Weights of a small mixture-of-experts language model, trained from scratch on English Wikipedia: width 128, a variant of SOAP for the experts.
Below are experts of layer 9 (counted from 0) of a mixture-of-experts language model. Rows are named router (the router's row for the expert), gate (a neuron's input weights, with its number), up (a neuron's input weights, with its number) and show model dimensions 0-127. Each number is 128 + 24 x the weight over its row's rms, rounded and kept within 0 to 255. Numbers have three digits each.
Before each expert's rows: a language model's description of what the expert responds to. This comes from a sample of Wikipedia text that the model never trained on.

# expert 30
What it handles: Small numbers, dates and times inside tables and results listings, such as Round 5, May 13, 2009-07-31, 2:59 pm.
router:098158119118096150184097119113121111148144158142116127113083150133126134138091168093133126119095139123137111122167086144111139147116098087162170136176097154159088119145123147148122157096165091182098129140129095123120142152148127149131117166099097133138101106135122151093128160107101088136148082136108142121129131124147136137108160083110116143140135103130137115157165138124154166147164
gate0:095122171175107115144140098143123147102120148134147126103085126169123132127114112156100140109127141129103134102143143181153117125111169104165132158122113118144130103149125096170117159067133113102107140147154147073134126099136132099135125127152101150149147155114139142097082085080187153147134110074134131090119143131123091123134140125152152117168144096149138133108102096156122118114112
up0:134133088148140140095075134118119087084108112124129114133178117090125111135167116113186122097140104093173121136095130149081156158140160114104131124138130134119140089101114129147149144142172125141135122139087116112158132136128125160150171147094148126125100107114085107120139133127111138059100147119120111154100126115142131164163147106113110081107110146127114162101140118132167128176129
gate1:141135085067153144180118118115131155118129149130114118130127179157122114132145140126120089116108174098162128133115114123188123137128129147097090124145141146158117160152145106149129125118128092170098141102154160151139116116141109083122163165109135154105127118084087182125122123155154111156151108133116143128092155121112113109142171094125134126126124135144128134118110185078125084099132
up1:100106143168108107100155138104101108148113153164143150116103132136095127106085141133118147139146132140139163106122146171157108144146134141114140156146084120101101134103160146133126114150107149175108075127086135096122136130125154113155136134118146160087119109162113096135138087118136122119187156123132111116139120211167139119134101132108118153106111151147142139163109114132157173137076
gate2:134160132111157118174134096129107087111140091145158135129113114133112150154124078109122169150140143121111150132134135113131142145126097136152145128121139068158134130118147140089148103135115171112109119122139121145086154154099141136081093105145088137123096131182150137131102143142117143177132139125158154146154114142111110131106156111093139087138133141190109107124150147123097114046151
up2:113125119093132115138187132148119106128095158093108196128176096134135113135118112170149174140090107123107113159155132131104125097123085124150074150111077109113143165152124094116080102125121134169143150182086128149103086143123115142154110116124146133132163111159104119116139098117143168117163141114142148107116103136154134129125160123151152116165120135124120120103129089144133118123123

# expert 53
What it handles: Symbols and spaces next to numbers: degree and minute marks in coordinates, colons in times, currency signs, minus and plus.
router:095096131091117127146138108172134121130155136133105097151132171088131126135085148142101104162172145102117149122072150139159146095125088110112147135100113146122179133089139136140157162097142135152135132138082128171140162143108118087126121105134126099102115138126099148138114143191100170135134117158133162129093157126115087162146103163111115109124116097108123107144162137132157150144139
gate0:132130153102061128118113139117161153118152116138159128123105155131115128137148132073121172127121136117139124119163136088111113125122103136126116138120135111136115157124117139110153140123166152123145169127107124159117129132150108134103145127158174137131172136095167117108103072166145150201148114114125148134108123114100135118172129156106117125148095147081147073085106076082130093125141
up0:131118164096080107142160093143150144160124122136173147108137144114119125142144105101133188125129101125146113110135151093112068124119100121122119182112148111122106145121132168087114125142159153103138152142144120162123106133149110134136166129150177121125132131138143133133117052160114175169131134093127169145126087095118104112181130124091150127118152128114141101093141114128144098119148
gate1:105119113182141125153143132124139112079135114133114071164106118090106133123114099127117136134095149127139136154131163139140130124163130176121131142134178130099132124146118111138137161138057130154119090154128134134157108115157108141145130106095132090073122123166149167152125142148086121116179178118135111129106154105164090138156073163125152122152147129136130156127123092102125100114138
up1:129134126111126163119154142154112179168113133182129160113114097123133154120123119117167116111129107123131131130122090135100126130140117117099138114139083148171088110131118094149136150140179171090152119109159139101102115096141156133078168124113132144114101106111101122125146125139097172125051120135126131112141109109088173092123169136120156170137141163108126132124181142135118110155136
gate2:117117128137107153171158146141101125108135105103158118158160137138135136112133090136049139128127135135117148147168089102118117150103090158133144152147155143136142101169093153134129121091110082130136125103161088113106108132099111141144122126111126115120132148076145158137126139181109126111161140133146151131063135141134074124137131140127140173136146148131092133087182106110163124116161
up2:092119140111141181146140116107119133103127072133155139139161149128136128107130089161103137161132136147111148136147077089127104151143087172142111153112146166097130100183114143135176093091133117120136123127130105093104136148115130133143129140095118099130115153104142130133121123182101109113140137151155134154086126148121102107102101112134166157157134152140075139114145090106185162119139

# expert 19
What it handles: Standalone one- or two-digit numbers, mostly days of the month after "On" before a month name, also list numbers, scores and table values.
router:117143115126150112131115073162129158137128115151132139113100101156088149132109144093151161122111178102122160133105131141136157122092106106150144128143127124164116143092165137150094093139134122154142130124137113159063149103088108126150102126125150132134135103164155151109089116131097108142149100153085089123158112161117132127108141120122133151169219083116146106128114132116133118098134
gate0:143141129124090138084118172090146124091106117113106167147131138101099090108101144132133140138084108140097121111116151135108188107168149147127169091163126144125123149157111156145106149120116114096143124131170096120112139144135081105148124125152169146122143143093113152132149151121129117152093148137128156169174102139121121164131148146090091163144108087120101119098087150101121141090140
up0:161123102107152149103112102121128131142145158101150093128151118139162123082118160110130119066105169127131100120094130191138150129136115129112127129142127155124134156125143162106133151127152137131110141140133103171095175157098093127135142091106117121141172086117126094117143133141186113169099122149164132158144082151105128137144169160142099137149132097128139093112106095137144179131115
gate1:141146057143118094137181128117126105135105144112152150113160135127116144125112151147116095090132190086132140152132139117111125116124178129066093108101138145152126139155148163101124134090092161139121129115145159169136105130144142142123134106110155077147146141160117112109143074104082118147103160126159119109165161125134137144119146170153141146121139151102123140108128128111153087126106
up1:121112090099122131114112117098113099130121126123124208084120148118134107159133138123118084147132179134150111100121140121145145174151151146108115128126105115146104159143158137130127126088119168126118147157209163140128104106140117125137106140086127096122135117128121125128156106122107121138071182108161107115162087127147126140095140151153109118134154123094106129079148126086136123168121
gate2:114105135116150112157092145092134130090138169161154132122167132114131132150113119137129113124148173119139127129102095120130182117101159110110105138122146116150092092152121102093103134113155142207134130158129154139126131121111118153083134128109186129139144130123140119114172095128117152088144155113111154084143157141116127125088127091105098136106168132147098125146155102141143087189126
up2:168117162117129117146134097111110107154138118158144103140118102101120155165096143095172144129107153112139137131130135127113103119070117137090114140093146104160100144089111065078120099144132157163117102147121165147098110111159156142083116125126153109144139125119107103118116113119147156135129089094078129131117118123139166118142144100114099146157169103122104149142151167136169122169163

# expert 52
What it handles: A standalone space token, sometimes a dash or slash, placed right before a number such as a year, model or race number.
router:155102121117150129158135171122152137130104152164134085134104107151129113156097129110130128117095118106142119143126090170104113157163116151106147126098108117111134144112113130152152113091088168151123117114134144100131133162174142112125049135137155188082103104109086170095135148114130155175120123104136172134111125138145147118146100146119093114111105103134141103161124147116156151148155
gate1:125149131093157145158124154106121093096099145117142136116159148143153180120124135135107171084139127139162106129153143159143121131128142121151110154160124117115126144128133120097112144116119137154116138123116149111134072123119137126115149171113133151077138118135144131157147151131147176162151148147106106094113181151118164106132121108172127158082107099103102065170142073100105114086142
up1:141136121103096136149118101103115139108106135156149162135117131166137187083124145086134156073129181138115121149137104182113098125113145152133118121154114129117111110141119100106129102115108145149128150135153136095109065133139137099106121146088129147064123124110150123127142122144131152179148131161120092084113139148139149107153109132178156140129125073146143109142142083113112145101150
gate2:152104098161118133140127121113120132125151106069147124108118142115155135125117100138105175129110158126169047135099140115114106117119098120104156124110115139124135119133094163145068119137133109091109107134156097168152134144169098134145131139138141134148116163136104129120133125153143139139202158136136166105095164100154161135123119070111136152103145153116149119119166139143103170109147
up2:089099124139120157134104139155150107160145143111142137154123118143116139136129153162166116096130115112084157127133155124136165145136147131107102137115154147112164131143170119105172063086125139137103130143132174085143118125123161132119150120153112144145165101124157087132123125128134141146093090127150068132161104144085121092125130128180110075161158121132066120148101129116102130128123
gate3:155121106124102184117126138144121101114125096157176105161134096108099127119117091164112109146145138190103139107120132088174167102121063157111117122122108161161179113120129137093142146141091106107144120162122120097161128119082134146132141107081106116126131129136165146097101147131114151135105171130155133171108108124161113116153168156141119116146137116118150127139120105123137091134131
up3:160115131130141132106090166134131166114103129073131140110125107120179115119137123128140081157115138121128162126136149151157113128122113124148099131129131120145151162115131118107113101121152110132143178068139133149143166104105184098135085124156146147112106131088134137162132137124156125154128126173146073109120104156161102119170130141132132070086122155145152171136110106166156089114141

# expert 26
What it handles: Words inside titles of sports competitions, leagues and wars: World in World Cup, Championship, League Two, Summer Universiade, Pacific.
router:160142161149119172131122124110127115113110065117129111135109126149130144099134168136155091092156120118147108150134090186128107121164138111128091126114082152109138131124124124142104134117166113099147146123092107107082145114117155084130096154124096112102132114103139108111108144173094129171159135150133155141113114161156190117140121142106106117132138143114194114138154116147085162141129
gate4:143127104116167110131093148105165144139125103128117170153106142168131153133163149128123131104199103105112145129157142151125171127131113094104127124144136133177179129119137145137122089186125104143122085140090125130093138151089139146071133110138088124081150112101160093088116125142133147123137149123147125166081146110155119090142104123140103121133160130119150111130146101130107124106098
up4:163139125156122119114154157100182171115158105095102133119154141142125130133147148123111159114208125086157134147130121159141143129112139140125174109112160139137136122095132109177110091172134097124106133097093145145133103139072148080126108104101122128107180124117145124115101105126155128125117151169115175101117099154110144080115131143136111160130150119133145093151119105143117130098129
gate5:117107131116109131158149105112136149121120141116135153144124149115083125117097163136155159168100143125183171101164186127141143103140107061081112139154134121096141110123148061102112136153128105127101178106128129107116120101135122128093115150131069130134119135151159129118080111145099121106136165146105188133108135118113146124119122110129109147100102110089114113117126144154135136095109
up5:119126137169124154141168176113149170148097102157134103159112143128125107155095118137102156131115163106106142117193196133103198121110112081119133122144108173121141142128113086116127126133133101123130110139103092124124099136131124120118167120127098137149111116128111102098082166118101126112152129174110114148150155165126138129137148123096081117101130098084118097124125147137125158117114
gate6:129111151128139082130156139116155122110130095129123086113130139138166085112112140110172114151132107173131132160158141108103099156116158160115169173104119169118107141171136157071132121137146104156121123134139081119116110136137135095110167136109139140116135129088112128169084138111107106105122128117077147114129123148141174133127125098093135096129170132149117133200127126162100100119141
up6:090104115131129119095151118152112114162137175102125166145165135095148130142124129146075103138118166078127174091122117128140151105115140089140110118147168139125156116119146157129110131098123128093141098094086171121167123115111144151152117146114138083129129103148140162120116137130128161118126084087144151085118125077153120140128126148126049152093097134101139152118108125105143135133126

# expert 31
What it handles: Head nouns ending names of organizations and events, such as University, School, Institute, Award, Museum, Festival, Assembly, Championships.
router:164089143143128167117135148066126104135131111200112106142101161149094137114128141111100122125111115118120122169155130159122158167114147111128131120151078142144072096141102122152158116103147144133107138120129097102103150118144156145145100141136116159130126117096128116110114132156101114158118135168142131168095090108142176154143106125174136121088136133165145130143108146122113170113074
gate3:109122117088127132132102117116152069127110057141161134079121130119157144092105114129170130140101133090138167119111150062155145121143092117069132163113135150105112159121123128147134126119128133135114140110077142126104120138146132116147118126122123169141135120131133099131110169089139126150115154129206168111146107138129136134157124122119124093188150140153162142107113161138123149113136
up3:128142104155133138106155134084124176136108220102119122161118108131091101161134109137120119103110101144148082136121133148124128114089139158146108071124139133156122159113127121098114115104095115139127118147152105139155120105126123157121193142122138146133128094181111158138135130135160155093146159133088091109141155116106081090149161138119128147107133111108116085111129120143154112148123
gate4:122089131146173061111161140122110130141142154093149141125124114105132113121102108169121124133141164103091107098124129147145172171140136122136134117168124172161141115113122116117157120146126098161123139120118162133166125139098113126173125122109100136104128155081160160092104138093113156102090170084132119112146090163086144115139099104121149118129130121174138146079153126114146149124094
up4:150122125136174069093117110138087110119098126138170137111114074105115109144142112155142117147157105123110107145168141128109149145141111139103116119133136138141166135116095107111141165123167136166119115142114122121148136132142096128173189132123125144118130121157152123117120122164098164129107108069159159128155121108082149103154141169153151124131138109145159144103124167121092056149113
gate5:170117136095109197118121135109115129066113139152143151119124193138162118095157106112071140112138175132089118139192141142155101160108131101130174098114124103133113089157080147122131106137132145120080117148142128153102172145157154095132124148121153101131149134101125102145130144132135128133111107120119110114105130171131148151116130108145142146105088167134129115154123126151119111133128
up5:124126120102127142121110114122175105152111099090167124079116115102126096172093133102097154133154111104126127145096192157164132138160152098108143102120141155124129136151123133117134145097130112125133144111125085112105177135163133143131136112137099115118148109106088114124134156124140138155103123065100113168119139149136099104081120166168140153101156115157110153171164138157105156137102

# expert 48
What it handles: Bare space tokens after table pipes, line breaks or months, before numbers, as in | 54 |, July 24, September 2011.
router:147131141156134127158073092142158117135134157154149104148090097113107123155147133135150130132139144115088058126138179147107137125152120162076144121141125152143121150153127112109099134136092108145132105144151151145070087153161134110082117153152131070105112132150112117117176188161100108120136160135141122137109123117141106155161115136108119115158159163120141124145098140119124133118152
gate0:098137159092115111072107110083188105115118138146128106128094132133187101119131104109158126105105122124182093118144135145123125131136189101127129105135138130141178166154114106120137152164145092112109163132113122096083121134166167131126148140128125153099164111132143120121142131127121137124173091114139132132154129134112108135104105137079115113140175149139167132094151120131106085122099
up0:134159132159124114070113148153122086141098137151123092147105133097117171130115147142140115129135140091152125112082128122172131107135120188151134085139174137149190134077156112126147134102087094145143122134129135122134098110132169134140110136144093150104154142123137126144121082122109188150198093112115108147145130109117100155105107121115132097129114120093131117107144152111139116117127
gate1:112071146126131136159090101113130132115135119161110149148133124134129118158124125164136117143121122124126173155129185158133126119175159117066079204124106158114108107152106126158138102134140112124067138161106104164150123124136125134118114101175089116140140112133142130156111136102126124107152150121173108118108119148160154135104142134113142133117164104152127131095129147119145159190147
up1:175138147086146165134138168149110112111112101064094088140144152126106137112136103093129165122110133163129126135134119118162136140119122147148171087120096128111146163126124137144132133098136145109149120110157140093142148102150162166136121159106136153072126174137112125140119138118099163122069165118105132099170145090128135130142124109145097132130095155145098105162143153100105120081147
gate2:149108114143149073145090095104130155065179161153061143126158124110143106110096118150124115123151153112102111112108154136123169115119096110115107147138135119104159116127114092122139142176112149161156138139145130126139087126088117120113153120122150131103137125151139088142153195119173122132112147120111125136093098147145112148168126088131159121086155134131125111124134116162120139092154
up2:130143140157134173102140159137131118144118108115181092137108106114160147120132126134122144120137115126153146111112084135174073138119112185142179139123148121141111112165133122124094134107155080151124115156151146128173147112153140154142144138112082155134094149107134157099080073105135110134105133123130146128114138130122158098105107179099112128178110155098106117107119123085147095159130

# expert 49
What it handles: Last digit of years split after 201/199/187, in office terms, birth and death dates, and tables; also °E, BC, lb.
router:109139140105130086151069142135099159136092125147105154147114118163165090124103103105119105115156173133131137127166100124107147128155163143139129131140132147145099100125138116142141110091109139142126125145099146134112125110134109139084111138145105130140180150150134135099105106147069115100156127140113138124165120067170176174123124138138129122091148133171106122124158146086167085114161
gate2:128121121075157137108145156113137116139091175122133129154124136158124119104157127093145137125132140136139121106179091105086146113124141124145149137143128150104133112155088167120139140175133082179126128136171120150120101132144170192123121103096149051118125138110124135146143148130110152116106147103151159140079142157149098104111089098138102147121143156117101136124128156128150112127084
up2:140112141171124148141113163176172150126129131107144125117155142158100104129109124116133105106120162115104105116109132157115130112161109161141118144084135142142118100147144130159068120145122187120188099129147132136077079140133136179105148151155146145168122116123099114165104119111078141099125137122102078152155100114106115137101117079129108150144135147145164105121129114141121139090134
gate3:136097114163092119104107076144111145136136139141115130117085114149126121169105152130125119110132140129160152078097143093139088107158158107089120133127101132096158167119142139107142097121122116129092106106116128163164145132120047117163095159150156160116127139126174148171134111129158135116101107170122153140172115120131155152132135153106109165100122143121099127102127079145135119142107
up3:141140141147118124132162116173167134109140188166114154131108122132119109128135181101099095131113127156129151088115109108108115141151159139117169115132123164129151122118131150167110147102101116128141123128123173165150133133124092084131108123118144134080124112094142115160137105127148119144043143129117109082127105159101124118109124155151139171125088148089135146119107109123134058139125
gate4:133151164118137158128103178087084103117119114134158088097124159121094159115085144152115123135168149122141117162069108134137101117093118131105139132181164181139113098128100141152163126153142162115114139102135098118152129117121127167097098172104131105159123147115126109133088133140127130141097121152132154111140141116126113112137110166106162091161119115136108157069134122129146133133173
up4:102120121160129088131117083137160121150093123148144116133126117141125129121101093132117118133086131153150155091184109144129130115133110115149126088144104174157107132173137170131133133123120124153067096129150144101135145126100124072173146120147128127162110107125139152155150076111160146140120185104153112095125130129155125152123119151132103156116144135104130145170089149109167085111087

# expert 39
What it handles: Blank-space tokens before digits in table cells and score lists, such as column numbers 2, 3, 4, plus dashes in 3–0.
router:118156155099142164129122103122165123144109154111173091084152111100141105164113153093072136129126139111102074142112125127119116136130144144092140116095140112077142133170171155169149145094104129101143148161139143159094140159090131118131138144126133152088094109118104130085103173153114130111156182121165136093128131152155104141105148135109132126155130131128137137158132101112151135107099
gate0:153115198151148090149145137158146163158094134139125123127149128130107133129125144142147122106143093166178157117138151138127149107073126127120124124150106137112133134102132113136115171148111100113153164147147123137047101129114174160161140114123140114149127100128127128150141128135140121141075119128110085107102148159088127090139140100147123099128098116083176107153148131127083163113123
up0:152068119086103161102152137106123108091141114128134113136111110121146126153115088129081145136097124101098133064151088105123134152157107108148151137118133125082125153134152167110120055086148134145122149118148109091175123133110125129112095144104150158105154162109108119181140119113166136148161099113149126131105106128118100164129118137126140142113143127148098166119107133093128109153115
gate1:128131123143159102149142094122119103105100082148142115136153054132107109106131088116145124137160154130130133109101097132106169187089134137164113164130125107120105113138123123135129105157152130185114117141148149142163141120114158155128093121138111128108116185134118123119158136130129155099122077149136146157166146117082111110098114184122137155143084092137182127140107147143116117139135
up1:118138141144132118131138088123144076131114134124140144115129105140124108077117145142105157137177096141094093128109159099116149166083148143198121172129135101107135096108132153141117141142115105135158143127110130148125146169083153093122097138136202109150130145084114111127130180083105137120142132149102179164129115129139108132124123103112134189134119102145139109143126135106134099132126
gate2:110117128107141116118108137102174117133110139131176121118165140061145114125123181117095137093123114128139139163149123154102143124128135148117146114161173124069072139136151122157119149090130098096153168176098133138110101154139163145146126127142084127111144152094117117122143141135105135122090120145142096162136092105127125116098150111154177186108116133144151155119129170135114127122098
up2:087138118141165157150137124126085155082111089148122111113144126177101160128112080085113147123140147133109111120112122103160135123112100129139140151087131124149142087126141150143150131131146112134134093104154143150170148129115103126128142127119190117120121144147135143131119171100119142154127137116125162080123147161116136136160128111062115111099143107160060141133131142083084154127173

# expert 45
What it handles: Short words and word starts inside titles and names of shows, songs, bands and brands, such as Bar, Show, Star, bar(oque), Band(wagon).
router:128126132108132139127116130167128126103116118125130159090140148150110175111156112107121147097131099116128116139166123125093102099105153102141124137114116139122151126124152148167116176091141102094114103111119119120094137110162079121119149130178134165129104120113127138139155113065163138159101127160107129092079078131138172114107104135169121152153156088107172104097103114130143174159143
gate52:180138161106123151134097098132144114148114111130134116148118150134103177166131084108100194109125140147142091122156141122143105174147132116090116117145141156106116104108151148141140142156121147110126113170137145162122106094123109094122122099112149139141173129147122164117104146078142131116111120139131098107113074166139173126093153118105117108156101106140113089080137101121180141131116
up52:092114134142109075119140102143084161118164122121127126100140137135160142127114139175152122119117144130108119116149139101086096127144100137178152082155121101126103115119121124124123123109127117113125125104168140063125180139132162123122094166120116125132076110144138144132127094163092133133188145157133145133140137141183095166113159151147154173135111084115161144135123127132110130087148
gate53:155155161131142137159118120119142109133134092116151154103121132118129132138128110177150111127129144167100120144129155103153140085103106076118156150082143123097063131120120118149108159141114094156123112093139153133174155111102086157101121117125156108117130102135143121110149079132150109111091106130117154151132074119178148141090118158137136159160147091145132151168140105130171126093146
up53:101104125141132108160090117126105103134151128150170124115141132100161105136135104158124103145136153146110108153150087133144116152121109170122164101143116146140155136127134113105168119137150136098102138120166108133146107139107171102117162113105135113123133177202136128174149164132131139157083118130082139129156137117141164111090113147144109082053132153132107140081150105108138137145113
gate54:143112142095111136143138102094109129123137147162134145109177141146127117158142116148143147107149137157092116137128134129130115133158166118151134100089099156132117117081142106130103100126145091098115118076138119109074071097170112118109174139102149151131126155136103156116163097123067124137130148138135137109095123121186143149066135162145183113130115143126131145097133135116162126109144
up54:118177136159124108116150134157134153121052098119098118118147123118142126148113113101116133120143124120134116161109155186116158080098100147131148132148120124145101181173123085143163177109101085096098152177102104141142168163143117117126104138147186161120104128133135147121127136122114135125160136142144156131145128147099101109144115124155153149097156100126133162103105147136119124143095

# expert 32
What it handles: Dashes, dots, slashes and spaces joining digits in scores, records, ISBNs and ratios: 16–5, 20.10, f/2.4, ISBN 3-.
router:115099167089130152154091084160122140128138075138124161162110103130136133129132108132146089104091137128122119127122120107165113121163095117076146125154151158110162136139122160174095121177113151132120176171122151151121145148150136157137097133136127180080130110103111140169102122170112126099103149142135143113090128142091112159092115122122137095142116097118102126150141108110102128139160
gate0:107118102094107147144114086119132104127168157142098126143122116154112124131118146125126142129146068150173134139136169085169178155110139150149154128116137129132128112138099138147122143109205131098093149067080162139104120160147147122121104110140153151126177097120124089144099116107121151125091110147134133145114107124141133104092095118145132127109077118146116131132135174149115102112097
up0:160115132175131140101128193115115146141116132124091118141115147111110087147103137134102123097117179136124130117145109144109100099125136133094092142078083131141137140099151115122131131119133090183135144152122130136144158119171103112116117125109109163205115109098090136133165161116132115119141095099179100108156166115125109158083148156110096130123137135111138114134120085098126126129150
gate1:128107152107137128137138086107135134132162120152104154152164097080124111139121104157127174094175121127158110120136105152151178111139125097115116171165151115110133125143110120130104133146120136083117158188126120169131143139147145137145147147091158125121150157111135137146129195136101107108100117109140138126132187176122081105111099129106116149103130096150150108123123150167128101104094
up1:142124132152123131136178120170088115079121130099091110090106159116104133098175123055167089170107112108104137159141135108119073112114154162128136125121122132119135110146150115146126167112127123158127103118129151127088119106101131171101128122138106113135122119139132121109101102167127145148190126156098096124168095118160124105120093128164116113148137129104130158111150146101111150162133
gate2:119111134141129121131145105189108146121127139175129116113107132113082140116142138133111097147138086114106138118187135119125154160120190141148101136092098113106134178127141139109107137161087172118137125135148114127129119103125150129101117091142101152091139177099139132153120131111166101137075142125149140190133130115164148108139142098098123101156125091110086116114100162153092150120122
up2:141086117100150118125142142132137133138141151119111074134048088085103105125133119125145134169142114129110144117170179137114167137158136146132119149128126097186106109090095136139138152126158177095108138099135132158123145106136105143139135163167129106082145132120151160153101188110158146096108132111111113131101108144170128110113097133118146141131119113131121079124137151152111145106130

# expert 54
What it handles: Word fragments and second halves of compounds in running prose, such as gable-roof, outgrowth, boyfriend, round-headed, island.
router:123098103110142112140153117139164086083127138105100164151118178159126101137125096125097122102128117111100121104087149125143114119115150095161150169113149111100141090124099078160130113127100095113130151131136142119069103141137088151136119127098134154150122118079149130110148168099157102124091170110147163100130162152130133134108148151143107128114152161116139172150157151093152130150120
gate0:144095136126141155166134119129164115096102136105168124185100156117139133114110150141094121111129125150098114092119110107135108069161119163126110124112142075137101138125143129153090109157163103093135157127140112131081088138140150118146072110130135157113143132108095121161109134132094168173158164137117127132131176123110117135104159116147093130126128156066163110131139134164136137146129
up0:120152106162135100110090146127084130137171119161132133124139105115104146141132123139124111128118098096146160121151116148123092156102177104128142100132133204128143080148130139111157137136100139174107134129104180109159093176102108113088161098159141123138154144096119134117150133123143113121108108134144143105139110137154110086162094162110167123145152127173110147129138104102111173102120
gate1:157116161108124107163141123107120099143101116108137111140114131143158095155101151153121164113168137139153106133111129113127100092140102120130125196121140065151121081137121145128137092152078090161132140106141176101081131137144136145106123100109110142115128132085111128125163137095107128166121178132127123106144125131172094110169100151133154143120162133132172159146120159123163099120129
up1:121153130102117171091139082126158134162150140149093109144128135107115168124146098140129108151115112102130161143117128164134154143131119132145081105099139189142141147086097143150115145118192141121134085141115117137168078131114131123114127152164127113119158153163135144143111101130117123136092129103135111120136134137109154105107142099155112080136110084130115109142155140149076055133152
gate2:088108163100114131173079130108169122109148132126149155157115184128168112160111123123079100133162126146101113127084130093150083097133133116100111159173107141123121086109131109100129117154155127090152114158133106117141111155142104113152128079085129126159114125116148128137129169120171138138103156124126148146127169154121103145138173148159115119139140130110129155108145096130113169102107
up2:181148099128142120096153105146100131144113131111100096106163086137091152113135152136186135135112088097136133120154141163099171180128117155152151125078144135116139170149137166170113151150109145149103137072106142125152153091130145163103144157156101096081140143132090133117133087148086123120135114146111114124149104117133140124121106112106138125145113117129096085129105143127137134136162

# expert 22
What it handles: Digits and number pieces inside tables of statistics, votes and scores, including inside thousands like 2,076 and fractions like ½.
router:090150187145115137107108089143142140144126130080128175101138120151126128160159134119125107093166131126152130106146101098189119141101113115153154146133125136126135100155132165174112146101139133111112175130145111146135120146144117168117125169089085138105118153137134097111101125123081110086167100132111130107161173118126110142110160110089142120130125093138072137150151136093151132108132
gate1:118151130113147172147115170097144165093107115141124122170148103148122136159130095106144109095176116132116089145125119131119126144121070136082141134140166075146170128095167163116147115138132120081112129135172097127120085140132162151086125123084123130133133142139177147105139147188099142134148131135105129145138110121087103133142078084124122108106132118138152120156141141121129138153121
up1:126128156158100124129135125167133097127126154156103104115106151143157157127142164135136132137116123112120141148135144112093158104144162130119194144082136165140120140132106158133089082119092106098149100130129153081121120139150111144100099117129118145170142186131115100136092132070148131135140122127119174071160133109151126129135150139119133119124149100110119131103133120148112089206094
gate2:123125123093135178156177134147138145194132180120137089148099136141120119125082166120108122114137138102101131157150138124130150137154091111150132142092082134095133162119144145121126160124095128137112128101090138139110131124106088129154135100117130135168153151062122135119104120137139118144148129167131115144123167122095088128107153114174155173128114148118140113103177100141077137111138
up2:144128148100132176159118129133117150119101168161124164142089144135105110079108157142062142128094122158132127126161119107112139168107129118156159146092158097105151151168158120152119146118070129109138103108117120113096147136113102118127136120125124113157110140164130125152093083117073125146116138114116186156117089101126097130140155130141094111111110093107146072135128116146140114120140
gate3:135113115167152172115122151117118138122143119051127151106067093151084114118157130123118167156166119121121138124126099134140167167166145153144146107061129122134105117084086081133148120108165118122121166168102124156104118141106149142127145094136121120163133138149131146126116121120129152141148112102122111108144123159128140131149084160118140152109106164124120147097176116131153091135115
up3:148156123124106119153098095135150119116119160155109082163149129113171185190171142162128106120117106140124123119123142137156130088103092126113139129182117089155157134132138138090120140132156129124189121148145135115164146139121095147109105135154143141088176117090092129125109115102156092141099131142105127139118092141107085133134154125132135101123121067097107123127114085140127130107138

# expert 46
What it handles: The word the, mostly after prepositions like of, in, at, before names and events such as United States, 2012 election.
router:162138111155167093109126128089159109140115128103127159160141106164145110110134155113118156143169115153119122106121149145133128122114138140037094103160120125111139138123138150129125092125125159131157146135153174129085117128147135140095139124111084098137146118140175110124138146107084128150122141171092146192157141144100131152138126129133142102137109098145149158105118122096111163067124
gate0:140089127112144120126109122082140130112128094143137134130040107135169114085173138075121136118128174142123178124124124098138120144142140096120146130113078140152121130101121129141158113128112112118137131120137153152150134151143127196134124118132106143142136124122127116166058162085127128127133111132104103123155126110160108152135107137154150147112166073170129145130151140118077119102117
up0:148097138130168124116111126100110139090118094131116144140074144136164153078152148137122152121158155173122156127136148089146099110107130142124138137116075088152137078099129171098143108107154129126148088129134138155138094132125134162109125156100106127152153161122145115171124165127104137141126106114137100101170083126148120102123134147138167130106163090122166138180127138120087123140094
gate1:142134166119098154143142159119110095123110091090126143145106148135126152091147141126096119109155110122126149167108173137093116105107161123140129124192092118130069135139107128135156127105119180097122108169147106124121137099105171145143157114154106084094158110103155121131152093098172134116143109129119115171126110110123165124148115110157151163108118126119143144172107081122129100127102
up1:108145106139175130131107130108109110132138115145089118106147103119125135116101119148129092171103122126178109134124103105138146128133123164148165158113149171122161131126170135161103142143172099131126133117145136143139149160149126094121081140104152149132133169164137124114169109120102078134070166080069112100168143145093115134145145130124109088140096171145126110121135158105125123119167
gate2:061144132134140133108152108137162144131133138107155148100171108107159126148107142125126118059158135108116136132122136128160124133148126157100165110109106150120179098123122153097092108134144151111163125138123146134148152138068112078095113100108166141145128111097098130113190123133117113121104141124157111119161102179128130153114164094139133094139130119166092125118150076112115140129126
up2:089115161148147137112139121121157131130112150096143129116144087126158149119105136126148119104120120156138146142122126130136138146135170137135139137111128123116161143126071115115138159087104167154149108092178117138090105142064153080100108114099107153135168096141103080119159112141140101118108140123118119139155124145134085155123180119152112124161113066111088123138174126126088168129144